From a checkpoint of a small mixture-of-experts model trained on Wikipedia.
Experts: 160 experts in each of 9 layers, 6 picks a token, a softmax router.
Training: a variant of Adam for the experts, 267M tokens, 4073 steps.
Below are experts of layer 5 (counted from 0) of a mixture-of-experts language model. Rows are named router (the router's row for the expert), gate (a neuron's input weights, with its number), up (a neuron's input weights, with its number) and show model dimensions 96-191. Each number is 128 + 32 x the weight over its row's rms, rounded and kept within 0 to 255.
After each expert's rows: "gets" lists some tokens that make up at least twice as much of what it gets as of all text. This comes from a sample of Wikipedia text that the model never trained on. Tokens count by the router's weight.

# expert 103
router [112 122 126 158 110 144  84 161 147  66 155 103 174 196 113  79 173 133 137 165 158 162 157  90  97  86 153 118 139 162 115 120 180 108 156 140 117  94 172 149 102 126 119 131  65 147  91 126 125  92 124 132 120 105 102  81  84 137 125 124  78  72 138 131 103 160 166 176 190 101 183 184  78 141 116 111  88  99 116 171  94 144  95 129 105  90  86 149 131 146 131 121 156 122 148 133]
gate0 [167  96 181 146 101 138  90 255 127 199 125 125 142 171 111  58 110 140 121 169 180 124 128 105 110 154  79 145 132 139  92 134 154 132 135 176 166  83 137 128 107 203 157 132 108 111  90 130  93 114  94 120  98 117 119 131  78 119 149 118  88 110 151 137 119 153  87 131 161 122 151 140 163 137 112 133  88  78 187 144 145 134  65 105 101  61  87 158 155 153 202 145 112 135 147 133]
up0 [ 83 143  80 105 178 153 175  82 120  85 159 110 120 125 126 193 153 123 141 112  89 155 149 130 159 119 159 103 133 131 162 108  93 114 114  84 103 187 160 139 117  62 131 142 139 151 174  83  94 121 145 119 154  79 139  97 139  98 110 134 147 167 195 127 134  79 152 153  99 140 122 135  94  54 137 118 121 160 109 130 113 130 173 119 180 132 131 119 128 111  93 109 156  97 106 174]
gets: "\n", "==", "-", " 1", "===", " \""

# expert 7
router [110  94 127  97 116 124 111 165 158  87 180 113 141 159  87  93 190 129 160 121 166 147 157  75  89 160 168 132 144 129 113 146 157  60 162 100 100  75 151 126  65 132  96 173 106 155 110 123 165  93  76 136  86 131  75 100  77  99 135 177  62  80 138 158  69 136 135 146 156 109 150 180  82 154 127 180  69 107 113 184 101 107 116  87  92  87  96 163 131 156 165 139 142 100 178 130]
gate0 [150  54 161 215 118 130  13 142 164 115 142 161 120 133 133  79 123 101 145  90 108 128 111 115  91 117 134  56 121 130 134 166 150  70 129 113 134 114 179 129 128  94  96  99 119 126 149 107 155 127 129 143 146 118  90 127 140 144 186 121  94 200 201 183 155 123 144 151 149 113 142 192 103  83 145 113 100 123 169 143 116 150  73 109 107 157 125 168 166 124 173  93 164  96 128  84]
up0 [185 101 123 125 130 140 125 158 168 168  79 154  82 118 119 130  82 123 150 105 136  98 128 158 118 170 169 143 122 120 126 136 150  96 134 108 156 128 117  92 146  92 142 124  96 129 110 142 150 113 172 157 130  93 119 114 178 110 105 103 120 142 146 119 119 145 157  99 144  57 148 109 122 198 138 189  83 172 152 142 197 137 142 109  99 199 165 166 128 118 149 123 129  89 116  94]
gets: " ", " con", " in", " re", "il", " comp"

# expert 28
router [132  77 162 126  98 110 133 147 161 116 180  80 151 129 115  79 133 149 148 185 177 172 151  94 124 116 152  84 200 161 131 170 163 108 138 131 115 111 149 131  83 129 111 168  99 177 104 116 123 101  56 131 104  89  52 106 127  95 106 163  81 110 151 120 117 158 132 156 169  90 146 150  99 129 128 143  92  95 151 163 100  92  91  55 103  96 106 150 141 164 142 109 175  98 172 110]
gate0 [117 131 151 108  87 139  86  65 150 158 153 127 175 137  86 127 146 137 156 163 174 153 127 160 114 167 113 107 135 140 105 108 123  99 145  94  76 115 160 169 122 122  89 102 127 150  94 136  86  47 113  86 154 154 140 103  44  62 121  92 152 134 103  95 141 148 154 128 139  91 120 117  85 123  91 189 166 162  80 116 173 112 112 188 103 128 102 127 141 112  73 138 156 141 124 136]
up0 [121  92  95  89 179 107 117 131  66 103 123 156 158 142 111 161 142 136  88 135 120 148 152 143 100  82 158 111 108  64 112 107 161 106 149 194 163  91 142 172 154 126 110 175 170 106 147  85 127 120 202 127 127  72 137 148 191 170 121 148 109 171 143 135  89 104 150 148  92 183 144 148 184  76 136 158 137 116 144 132  88 177 105  51 128 101 109  79 182 160 135 113  76  87 154 169]
gets: "le", " no", "se", "me", " de", " No"

# expert 58
router [116 118 159 112 123 109 113 148 142 102 188 107 156 181  91  92 164 152 157 147 177 183 131 123  86 139 148  64 167 124  70 131 159  99 156 134  87  80 161 118 122 165  82 162  86 160 106  73 151 101 146 133 107 128 108 122  60 127 139 192 108 117 150 168 105 147 159 145 166 107 159 143 105 146 122 123 131 123  90 155 142 140 103  99 102  95 103 145 170 134 166  91 161 113 147 115]
gate0 [101  93 138  74 130 156  75 128 109 153 107   0 134 165  86 128 111 158 135 104 121 166  97 128 101 201 139 121 124  83  78 121 194 134 158 136 129  93 151 119 149  77 136 133  84 136 115 106 118 153 143 125 139 146 141 131 126 118 116 181 115 143 101 114 142 138 139 113 157 126 142 119 155 177 116 144 115 169 196 133 109  92 167 111 121 132 118 123 132  88 108 101 187 137  97 133]
up0 [133 152 125  86 132 248 140 154 133  74 129 165 141 112 147 213 146 115 135 142 143 182 117 140 107 104 111 116  78 141 155 137 113 132 122 137 122 162 148 127 110  78 135  42  93  91 123 151  67 136 109 127 109  91 168 151 125 127  38 140 142 104 174 101 140 113 160 197 113 163 102 132 156  88 112 120 143 121 142  90 127 145 125 143 161 176 147  95 153 112 129  40 102 162 111 153]
gets: "\n", "|", "-", "==", "===", " 19"

# expert 57
router [ 81  88 153  96 113 101 103 151 159 112 167  78 151 164  86  78 200 125 126 132 164 180 154  78 100 122 171 123 144 166 104 162 174  87 149 149 101  83 171 149 112 163  94 171 101 141  62  95 146  82  81 139  69 149 103  90 104 122 117 184 103  83 173 178 104 169 146 154 180 121 146 142  87 150  96 158 103  75 137 173 106 131  69 115 111 102 114 147 157 182 137 103 171 102 136 105]
gate0 [ 92 137 144 123 124  75 134  98  94  98 142 129  98  62  92 174 142 131 140 173 172 139 140 141  98 172 115 101 124 107 103 149 184 148 160 117 141 151 117  93 135  98 135  84  94 149 100 135 121 147 177 126 145 137 147 114  99 117 104 122 120 164 100  95 134 133 152 114 132 121 132 138 116 104 120 134 132 151 179 109 114  83 161 155  53 169 128 110 131 125 201 162 133 117 195 156]
up0 [107 154 153 143 126 158 148  93  97 112 111 122  75  93  92 189 145  92 110 112 146 127 168 171  70 147 148 105 112 108 102 140 102 164 161 128 145 181 129 130 149 110 162  85 121 110  76 143 116 118 204 127 175 167 167 114 103 129 104 154 134 156  86 137 125 112 141  97 120 159 109 109 126 130  97 122 156 170 172  95 141  72 145 144 101 190 196 111 121 152 168 142 123 160  64 120]
gets: "|", "\n", "-", "f", " (", " F"

# expert 10
router [103 106 163  87 123  99 102 128 167 115 168 116 175 172 103 115 167 154 136 108 153 168 150  72  73 121 151  99 151 111 122 159 165 131 154 151 108  99 182 147 104 158  56 157 112 165 115  94 158  83  67 135 101 141  94  97  68  89 168 138  92 100 153 155 107 110 151 156 161  75 146 176 107 104  94 150  96  77 134 146  95 116  99 111 119 141  70 170 135 149 160  67 165 121 153 125]
gate0 [127 145 174 136 120  96 125 109 164 122 141 109 136 167   0 116 139 166 119 129 120 130 153  96 129  95 130 124 131 122 160 135 139  77 159 157 115 104 178 121 117 150 128 144 182 114 125 124 137 128 122  56 128  99 255 147 119 151 138 119 131 140 106 107 138 138 159 142 109 133 141 167 125  99 116 131 112  91 130 221 103 232  65 109 101 215 146 118 121 132 145  62 121  60 118 142]
up0 [113 168 124 128 147  89 129 113 172 137 109 132 149 147 101 137 100 140  77 109  90 130 154 121 123  71  87 145 108 113 148 142 130  96 122 186 107  85 160 104 140 148  64  85 179 185 186 135 126 147 117  90 135 101 158 163 138 200 215 130  95 112  67 156 139 100 137 164 116 100  92 134 152  94 181  98 121  92  70 140 141 145  64 108 120 107 152 101 128 135 160  77 107 101 104 217]
gets: " p", " c", " con", " P", "lect", " po"

# expert 127
router [131 113 157 108  88  78 123 161 119  74 147  86 162 171  99 130 159 152 154 185 117 145 140  66  86 125 170 120 158 165  95 152 162 107 149 163 111 103 161 171  75 177  93 182  84 148  98  97 135 107  81 128  78 102 124 116  95  59 131 144  83 140 138 164  98 161 150 144 137 100 175 158 101 153 104 160  93 104 117 171  86 118  88  96  96 104  94 144 161 133 121 103 157 134 156 126]
gate0 [ 47 132  87 149 164 153  62 140  69  93 172 116  96 177 129 123  73 143 148 113 124 150 135 132 112  80 128 122 127 145 124 119 152 111 118 132 116 141 161  94 100 125 113 141 146 148  70  76 138 163 119 156 150 147 144 140  60 158 143 125 133 194 137 128 111 146 102 113  96 136  83  84 141  78  92  87 135 139 129 138 102  98  72 137 117 132 120 172 126 172 126  32 166 120 162  78]
up0 [115 145 103  69 142 181 138 133 144 139  97 199 177 142 106 141 172  99 179 148 139 135 133  94 124 111 126 126 121 103 151  87 114 186 125 104 153 116 134 117 130  88  72 132 124 130 169 121 125  94  66 120 133 159 135 128 106  99 138 105 105 108 177 121 161  90 109 163 126  90  93 148  91  97 180  87 120 125 130 123 125 157  89 132 112  90 101 118 151 111 121 118 111  73  89 137]
gets: "'", "in", "n", "d", "on", "it"

# expert 42
router [ 97 109 175 105 126  83  96 135 150 102 176 101 151 153 106  69 164 131 191 153 156 137 162  99 117 136 179 113 195 140 126 148 155 118 147 132 103  70 145 148  78 140  94 167 127 135 103  80 154  69  74 172  96 117  91 104 122 139 120 152  81 131 207 154  93 152 149 154 117 124 160 139 102 148  97 136  78 106 198 178 106 117  65 104 134  86 117 155 141 192 145  94 171 104 156 110]
gate0 [146  84 142 147 140  95 115 139 111 136 121  96 112 104  96 118 104 128 102 135 166 108 103  88 154 121 148 120 176 193 169 146 152  99 101 150  63 113 164 125 100 102 104 174 156 173 161 173 144  74  93 168 139 137 111 127 149 146 163  68 114  89  93 139  92 106 143 159 115  95 107 135  87 149 203  94 102 106 129 132 125  62  78 149 118 133 131 118  63 111 147  85 166  93 179 112]
up0 [113 129 160 173 154 157 162 141  72 120 104 139 138 107 175  87 149 146 123 128 141 127 120 112 138  66 110 134 169  96 127 119 160 110 109 154  96 127 130 186   0 126 108 118 134 144  92 115 127  75 145  57 138 184 134 116 117 118 128 127 164  97 100 137  78 133 105 124 135  98 110 107  96 160 131 125  89 109 147 191 143 111 162  96 113 138 131 120  97 136 156  83  80 108 168 130]
gets: "s", "es", "les", "ure", "ies", "ment"

# expert 149
router [102 109 165 110 102 104 103 156 151  86 136  99 145 144  84 128 177 178 147 151 172 154 167 106 113 147 156  89 163 131 106 114 127 119 154 149  89  97 164 164 101 165 109 180 118 178  88 117 130  76  80 165 126 119 103  77  41  75 124 155 102 121 124 157  53 158 168 143 134  79 130 136  96 135 108 115  84 119 137 167 129  94  98  88 155  83  72 139 154 168 120 136 136  92 138  72]
gate0 [ 97 124 156 107 127 172 111 180 201  74 105 166 123 140 120 147  84 131 130 108 149  98 161  95 118 165 141  97 134 136 169 153 116 106 149 138 101 163 106 140 110  50 142 149 133 122  80 122 155 125 103  99 111 163 175 153 116  79 149 136 108 242 144 101 141 138 124 151 149  73 148 143 185  51 120 175  45 157 177 147 117  94 123 170 116 131 105 160 140 113 125 193 134 100 150 118]
up0 [ 89 151 140 111 138 177 112 170 187  96  82 197  60 133 139 173  50 128 139  97 179 120 140 130 139 159 121 142 156 124 162 121  97 108 154 126 112 156  95 131 121  55 158 143 149 120  96 120 142 182 112 118 140 137 213 136 126  82 136 136 138 181 104 122 130  93  93  70 140  65 128 118 155  71 102 162  40 218 186 121 136 102  99  88 150 114 109 131 139 125 146 189 113 101 151 112]
gets: "n", "-", "p", "im", "or", "w"

# expert 38
router [ 87  80 114 116  85 111 122 172 173 113 150  76 121 164 108  79 172 142 156 181 166 180 135  99 133  98 153 110 156 129  95 187 135  82 133 129  98  98 157 166  81 175  91 170  99 177 121  87 158 113 119 138 110 125  82  99 110 120 135 144  92  84 122 135 112 171 151 165 162 116 174 187 112 153 108 126 123 110 186 168  83  69 146 100  90  85  48 177 143 162 143  85 182  99 154 132]
gate0 [148  43 178 128 101 148 133 133  85 129  99 207  72 140 149 145 170 100 158 141 178 143 175 197 138 124 116  95 179  77 110 153 119  95 164 124 112 129 131 103 108  75 123 150 127 150 145 137 116 132  71 154 106  72  86 120 119 126  80  73 142 244 138 222 156 126 149 136 121 109 140 176 125 105 134  85 165 136 153 158 111  90 149 120 149 157 101  96 126 154 144 107 123 127 117 150]
up0 [105 151 111 106 143 107 137 101 140 121 156 143 153  70 124 112 109 107 131 111 134  89  94  84  88 119 152 117   0 188 160 114 159 113 127 179 178 145 152 144 175 161  97 129 113  65 119 131 192 125 145 126 109 135 128 133 138 146 204 148 104  93 126  90  97 113 105 119 133 106 118 102 116 136  84 167  87 123 115 172 138 150 116 103 113 121 127 156 149 131 166 120 171 132  57  95]
gets: "d", "c", "l", "vi", "el", "la"

# expert 47
router [ 88  96 138 107 111 102 109 157 132  91 177  97 185 157  77  84 168 191 134 145 170 179 152 102 127  98 166 108 126 155  90 189 145 130 142 138 124  89 157 148 102 170  97 150  87 140 100  92 121 130  95 121  72  94  97 124  98  63 111 158 111 110 133 175 118 126 134 153 135  77 145 171 127 139 105 122 104  71 137 161  74  81  93 126  85 118  71 144 184 138 174  98 157 105 159 134]
gate0 [135  94 150 183 100 122 205  81  66 151 145 133 100 154 164 121 144 134 117 118 194 187 112 174 158 171 142  95 136 110 110 143 115 153  91 105 149 106 108 149  73 168 127 134  43  83 137 151 152 102  80 130 110 151 147 120  88 135 149  86  73 127 113 151 147  90 167  98 134 133 122 120 137  95 112 165  78 105 103 196 168 128 197 146 161 162 176 130 115 132 175 149 134 149 183 147]
up0 [  0 173 134 122 120 180 160 126 128 119 106 113 163 120 127 113  84 104 116 103 166 107 136 127 158 166  95 125 129 136 114 136  83 137 121  98 132  57 115 107 132 109 118 141 116 125 145 136  68 169 130 149 107 160 171 134 173 103 159 113 160 121 138 150 153 188 174 108 184 140 167 116 129 105 128 121 166 145 135 155 116 113  58 108 115 153 128 129 150  88 136 103 119 138 218  99]
gets: "z", "k", "g", "ra", "la", "av"

# expert 64
router [116 134 139  95  95  87 107 145 133  99 170  68 182 150  79 105 149 192 164 178 160 161 139  84  93 146 183 107 176 171 110 132 169  82 175 172  88  81 140 171 118 197  83 184 123 168  77 126 143  80  94 140  91 134 116  98  76  64 159 157 115 102 126 162 112 141 160 147 150 116 140 155  70 146 102 129 111 101 107 161 131 126 116 100 106 118 135 133 126 145 130  95 148 140 144 120]
gate0 [121 169 151  44 110 185  73 167 146 163 113 119 112 186 139  71 169 147 150 171 169 114 163  53 133  67  98 122 163  59 196 143 129  70  94 113 135 128 133 144 150 154 114  72 181 163 101  86 132 152 170  84 140 141 101 136 103 101 145 155 111 142 155  81 102 145 146 151 104 176 165 167 116  65 144 173  97 169 124 163 121  57 140  46  93 139 132 144 150 129 128 110 139 155 130 148]
up0 [152 153 153 137 108 192 108 144 126 173 123 118 119 128 106 122 139 139 148 154 148 121 150  84 155  79  85 121 162 144 179 129   0 125  92 128 139 141 117 128 147 120 107  58 137 130  89 102 131 131 155 103 165 125 117 144 123 103 183 120 167 102 148  88 131 164 152  74 125 127 138 146 140 116 162 133 139 153  97  82 125  71 255  54  97 166 143 129 113 112 138  98 125 147 124 168]
gets: "in", "a", "at", "us", "i", "o"

# expert 43
router [ 82 117 128 103  62 151 120 145 127  58 131 111 140 185 115 107 145 143 143 152 158 187 133 111  61 151 170 131 143 143 116 136 159 101 165 116 128  76 190 120  86 174  67 137 100 146  97  86 157 124  67 162  91 128 104 109  93 113  97 115  87 110 143 191 102 148 137 160 152  95 136 148 119 133 115 145 134 102 135 142  98 124  88 133 104 111  91 151 145 145 136  85 180  87 192  90]
gate0 [156  95 160 159 112 135 142 126 101 171 162 106 145 138 105 124 137 137 110 116 117 125 126 129  66 128  89 143 124 119 136 131 160 101  98 115 134  79 101 140 141 137  83 103 160 156 125 102 144 132 115 127 121  71 121 102  84 157 164 126 131 184 143 141 147 200 142 170 143 166 112 154 131 159 117 106 149 158 122 127 198 162 104 128 144 187 152 153 175 117 117 154 153 154 171 152]
up0 [135 103 140 140 155 157 145 124  87 154 116 123 144 177 131 163 115  96 108 134 102 119 106 126  55 193  56 146 214 108 143 125 136 112  76 117 122  78  93 119 141 148  89  75 136 142 171  99 196 135 102 169 126  65  94 102  98 157 119 113 136 172 170 145 128 155 124 164 136 141  96 130 167 121 111 110 168 136 115 118 219 113  93 142 175 171 151 111 169  92 174 155 155 148 176 155]
gets: " A", " E", " P", " O", " M", "O"

# expert 8
router [119  89 172 115  78  68  80 142 139  96 133  89 140 154 112 112 172 122 146 166 161 129 155  77 134 116 188 108 201 120 100 170 192  85 176 190 110 116 162 136 120 129  61 144  78 138 131 111 123 108  99 135  80 110  76  70 128  86 153 129  96  96 165 153 121 163 157 187 106 107 176 132 118 131 128 172 118 114 161 136  89  89  83  86 114  83  82 184 190 178 159  84 156  96 157 128]
gate0 [149 146  93 142 132 171 120 157 136  71 142 112 170 157  78 165 111 141 113 110 127 137 204 141  93 133 137 129 118 154  84 153  89 136 124 145 102 127 196 153 148 171 116 147 171 104  61 123 149 122 155  77  75 125 156 176 146  92  43 143 107 143 180 182 165 101 136 136 135 128 113 144  97  66 112 135 141 131 130  83 177  97  76 139  84  89 196 142 119 143  96 113  86 168 128 107]
up0 [133 151 138 134 208 148  58 139 179 101  85 152 152  88 156 159 173 126 126 122 113 150 103 118 152 137 146 120 123 133  96 152 118 110 186 182 116 118 168 152 153 156 187 162 133  84 166 136 106 114 124 100 107 120 103 150 117 106 177 116  80  93 141 141 148 139 107  88 105 139 122 112  99  76 140 111 165 131  85 146 181  79 110 139 161  88  76 101 157 114 157  74  64 137  51 151]
gets: "n", "d", "k", "way", "N", "rm"

# expert 121
router [110  73 158 112  85 104  94 160 148 104 191 109 143 177  63 110 184 144 141 149 160 177 162 105 101 127 185 107 161 153 101 113 135  87 165 166  89  81 168 155 106 158 121 139 116 151  72 133 129  99  87 151 116  93 100 118  89 120 109 140 112 108 134 144 118 155 159 172 149  71 141 190  79 118 119 147  83  81 159 149 121 129  99 107  91  77 101 127 136 170 170 106 151 136 160 111]
gate0 [124 126 124 125  92  62 106 162 160 165 186  91 150 102 129 126 145 131 176 116 100  69 203 121 172 123 137  90 168 183 114 135 136 131 184 143 125  59 172 170  92 190  96 165 112 119 113 135 152 131 129 125 155 108 132 131 109  95 163 135  85 124  89 127  93 108 161 182 133 104 101 142 120 102 146  93 107 145 139 188 113 118  96 110 131 118 114 143 105 117 133 130 163 136 167 255]
up0 [178 169  99 137 144  80 144 108 152 169 125 160 165 109 144 146  92 103 136  86  69 103 190 149 155  88 138 132 101 145 132 119  91 155 114 102 102  87 140 151 125  83 153  92 130 126 126 180 112 131 133 120 159  97 213 164  92 137 121 111 143 163  64 135 155 106 120 129 105 148  78 118 120 102 157 112 113 180 144 158 157 146 154 130 183 140 151 114  90  66 129 131 117 168 108 128]
gets: " in", " for", " re", " of", " the", " The"

# expert 9
router [122 113 177  69 102 100 134 133 125  46 154 100 146 115 128  96 155 136 135 119 141 212 200  67  76 154 127  98 132 136 129 139 155  70 191 114 109 114 146 166 108 152 135 151  80 182 107  90 125 130 124 162 110 112  81  71 135 104 134 181 109  93 149 135  92 162 167 166 159 106 172 162 100 103 133 132  97 102 153 156  94 114  94 116  70 116 119 134 181 126 144  72 150 103 118  93]
gate0 [139 106 153 126 106 115 152 111 129  94 161  91 111 142  57 191 111 152 143 176 135 171 160 169 143 183 135  69 117 138 150 218 255 136 181 114  99 136 104 101 110  92 140 130 120 140  95  97 182 105 113 182 136 149 106 117 120 118  45 119 105 140 125 185  89 153 132 117 142 105 104 165  93 130 149 180 139 117 139 126 134 184 138 112 149  72 132 177 188 134 134 150 153 101 145  96]
up0 [255 146 158 118 122  74 173 117 116 127 147 116 100 104 102 162  44 136 118 184 116 145 168 168 153 164 143  91 139 131 153 185 175 153 211  95 120 154 102  89 122  57 156 123 125 165  88 116 144 109 115 164 166 125  73 147 151 113  99 110 121 144 152 165 126 112 107 104 141  98  88 149 128 125 170 137 151 127 131 101 138 179 154 118 140 102 126 158 173 127 136 165 158 113 129 121]
gets: "\n", "|", "==", " co", " Ma", " pro"

# expert 118
router [ 86 104 117 124 100 101 100 162 160  91 142 102 181 163  95  84 138 147 142 139 155 188 114 122 107 138 166 115 123 106  73 147 125 110 191 180  99 108 142 172  79 112  80 167  77 156 122  71 162 118 106 168  84 113  90  91  77 110 123 135  89 106 146 173 107 133 173 177 134 108 200 140  94 169 100 166 103 103 146 138 107 126  75  79 126  67 119 142 186 144 139 113 156 117 154  94]
gate0 [104 123 129 100  51 179 103  98 114  97 123 172 164  87 172 121  75 101 124 133 135 143 116 120 104 131 115 125 114 118 125  97 126 155  99 156 133 130 144 184  86 108 115 147 116 103 124 196 105 125 115 146 105 123 126 141  64 135 147  98 119 141 145 137 161  97 114 189 128 121 169 113 139  76 133  60 170 123 141 125 133 131  93 109 109  89  74 161 194 152 122  48 160  98 109  83]
up0 [ 92 124 144 160 139  98 115 140 138 149 123 105 192 131 107 132 169 131 151 124 100  92 149 118 137  52 164 255 122 113 151 154 132 136   0 137  99  80 159 109 147 169 128 146 120 188 143  89 139  81 102 133 138 146 167  93 142 142 109 128 148 121 137 110 129 144 151 133 118  87  82 136 142 125 128 142 107  30 127 134 124 125 136 140   7 117 188  83  74 138  98 158 126 124 118 172]
gets: "s", "ers", "ation", " Ba", " Church", " C"

# expert 22
router [ 90 125 171  89 125 130  99 148 155  81 183  91 130 159 115  88 176 166 146 159 153 160 159 107 105 162 155 117 176 150 122 128 173 117 177 147  81  72 157 168 131 167 135 167 106 133 121 120 137 119 102 152  95 148 121  85 109  76 130 159  93 111 151 126 111 139 148 140 177  75 159 139 103 174 120 177  89  82 156 119  88  99  91 110  76 103 105 164 157 147 158  85 173  97 158 121]
gate0 [ 90 124 119 175  97 127 120 136 124  86 132 120 129 162  15 161 125 191 142 136 150 130 148 149  94 139 116  87 169 138 136 114 155 107 152 120 125  66  81 122 174 165 123 100 115 174 102 138  97 141 165  65 111 128 114 182 128 119  74 166  83 163 150 168 116 186 180  96 110 127 124 154 118 137 103  91 128 151  84 151 120 181 138  97 131 167 123 161 109 156 149  90 133  80 140 205]
up0 [151  82  78 153 111 111 130 140 172 130 106 140 159 103 139 109  89 121 122 135 163 156 132 124 131 123 167 159  99 134 105 129 144 134 131 170  96 138 121 189  87 151 118 165 102 101 131 111 142  98  99 135 162 117 133 102  64 140 148  84 151  84  61 121 158  98 138 166 141 138 128 136 161 130  95 111 118  95 105 105 102 124  94  71 241 109 115  78 144  88 112 115 112 126 189 114]
gets: " as", " was", " is", " and", "s", "ly"

# expert 110
router [102  53 113  99 107 131  94 174 150  95 184 115 131 176  98 122 176 143 162 137 142 148 133 111 114 164 160  80 153 109 127 137 147  92 179 145 120  85 151 155  85 113  89 154 138 138 133 125 157  86 133 144  96 123 114 110  91 117 118 137  97 133 121 145 123 150 154 169 160  76 149 178  88 115 158 166  98 136 139 182 107 105  86 100  99  71  80 145 160 196 120 131 140 101 166  66]
gate0 [139 136 102 103 109 134 156 173 160 151 139 128 105  97  65  94 110 156 138 122 149 124 134 165 121 177  60 126 102 117 128 124 187  86 147 143 125 144 102 138 117  91 127  81 129 156 126 145 178 130 119 138 116 173 137 128 107 124  83 137 154 141  73 176 144 132 105 164 166 185 143  84 127 117 104 129 125 128 140 177  95 145 140 101  98 138 198 108 104 114 122 126 142 174 155 125]
up0 [150 114 138 153 139 245 169 152 134 151 120 149 110  56  45 111  95 164  74 120  83 136 127 147 128 175 105 145 132 142 113 122 133 149 192 114 152 127  86 132 135  77 151 117 145 112 133 145 119 126 118 180 157 121  66 138 152 123 109 138 159 138  99 156 120 103 122 119 150 162 134 130  88  75 126 111 132 160 134 182 122 158 168 109 121 171 194 102  70 114 111 149  84 170 168 120]
gets: " ", " re", " con", "ub", " ex", " dis"

# expert 73
router [121 101 130 113 128 144 135 187 129  95 171 115 156 156  85 117 121 172 168 156 160 151 161  70  86 151 159 117 170 117 105 130 167  98 166 162  81 113 156 153  83 142  57 158  77 170 127  95 133 125  72 140  81 122 108 118 109 100 136 185  91  98 142 157  98 121 157 168 139  85 179 134 123 133 117 171  94 106 155 150 122 109  80 100 107  89  97 159 154 133 147 104 158  99 145 112]
gate0 [129 104 156 180  82 148 108 106 166 105  93 112 104 119 127 123 160 162 165 118 165 118 167 154 149 159 163 130 170 106 115 119 111 139 162 164  78 120 143 142 128 150 139 127  99 100  88 135 121   1 107 117 123 137 130 115 128  54 176 179 130 114  84 132  85 155 135 166 145 170 124 148 145 139 114 135  90 130 112 134 104 106  93  91 150 161  67 137 152  78 124 117 145 114 115 106]
up0 [109 147 113  80 154 101 128 128  96 157 159 124 136 151 120  78  99 116 136 160 110 139 117  85  95  88  95 120 127 173 138 138 152 112 131  98 166 117 111  99  89 149 124 157 140 199 163 107 162 127 111 142 125 138 109  99 127 183  93  53 107 126 157 133 158  93 131 126 163  47 134 134  76 154 167 109 152  86 189 114 142 113 137 170  59  90 187 138  98 158 154 183 127 115 178 146]
gets: " in", " In", " ex", "In", "il", "fin"

# expert 112
router [ 95  83 170  94 141 137 126 155 131  78 168  69 159 151 116 122 172 143 152 163 173 137 145 100  94 161 185 107 147 155  82 143 142 108 185 167  96  97 161 161 126 150 122 150  99 158 101  86 153 106 122 158 127 115 101  96 113 106 107 168 107 110 140 116 100 118 155 143 146  72 136 149  82 135 121 159 115  89 156 153 135 130 139  99  88  72 105 178 156 164 126  99 134  75 173  88]
gate0 [135 123 148  86 155 163  97 145  99 169 106  80 177 121 172 105 147 116 158 122 108 125 140  58 135 176 113 136 106 116  89 181 115 147 126 115 151  75 120 116 107 137 132 184  85 120 162  64 130 105 129 142 119 129  74 120 137 119 132 170 160 141 164 137 171 106 103 148 162 144 139 142 121 255 143 156 125 144 102 152 139 114 122  89 104 122 114 143  93 158 141 102 173 116 142  95]
up0 [130 106 134 115 135 132 135 121  67 134  89  98 158 113 203 113 138 113 137 104 101 121 147 162 156 160 129 154  94 129  80 173 127 180 127 106 148  53 108 132  86 165 140 139  74 187 150 105 120  80 110 119 120 155  78 100 132 122 130 212 168 154 135 175 172 117 112 171 141 151 137 124 136 179  27 148 146 143 155 163 152 118 112  77  90 112 110 138 118 168 153 103 164 128 134 106]
gets: ",", " the", " ", " 19", " and", " se"

# expert 15
router [ 60  72 146 102  87 101  82 148 142  91 174  93 139 171  82 110 166 153 140 142 181 180 159 113  86 126 168 109 138 163 112 117 151  83 153 177 125 109 143 172 112 161  98 167 108 143  99 108 182  99 116 124  76 105  89 119  92  91 117 144  83 107 127 128 114 153 173 161 137 114 189 156 125 135 124 142  84 112 143 157 108 108 100  71  84  85  93 136 167 168 147 115 122 119 168 110]
gate0 [139  89 154 166 138 155  83 148 119 165  93 150 195 121 119 218 138  95  85  75  76 156 149 139  88 103 158 113 161 100 125 140 115 134 167 156  98 125  88 139 147 195 124 122 164 101 119 112  84 132 163 136 169  98 190 130 154 148  86 133 143 183 132 129 108 172 125 121 152 150 127 198 127 115 151  75 136 106 199 144 100  67 152  67 100 146  67 135 109 157 129 150 238  69 131 150]
up0 [158 114  87 143 142 168 165 109 135 101 119 156 137 130  87 159 124  84  89  99 109 139 117 180  68 123 165 158 130  74 135 137 116 134 143   8 105 134 133  47 142 180 126 124 157  96 150 129  91 101  89 128 125 112 121 170 136 199  70 140 136 143 160 147 184  95  83 105 103 122  75 177 127 168 131  90 187 109 167 148 177  78 170 126 175 178 128 121  62 161 102 149  93 115 140 165]
gets: " ", " |", " member", " as", " P", " part"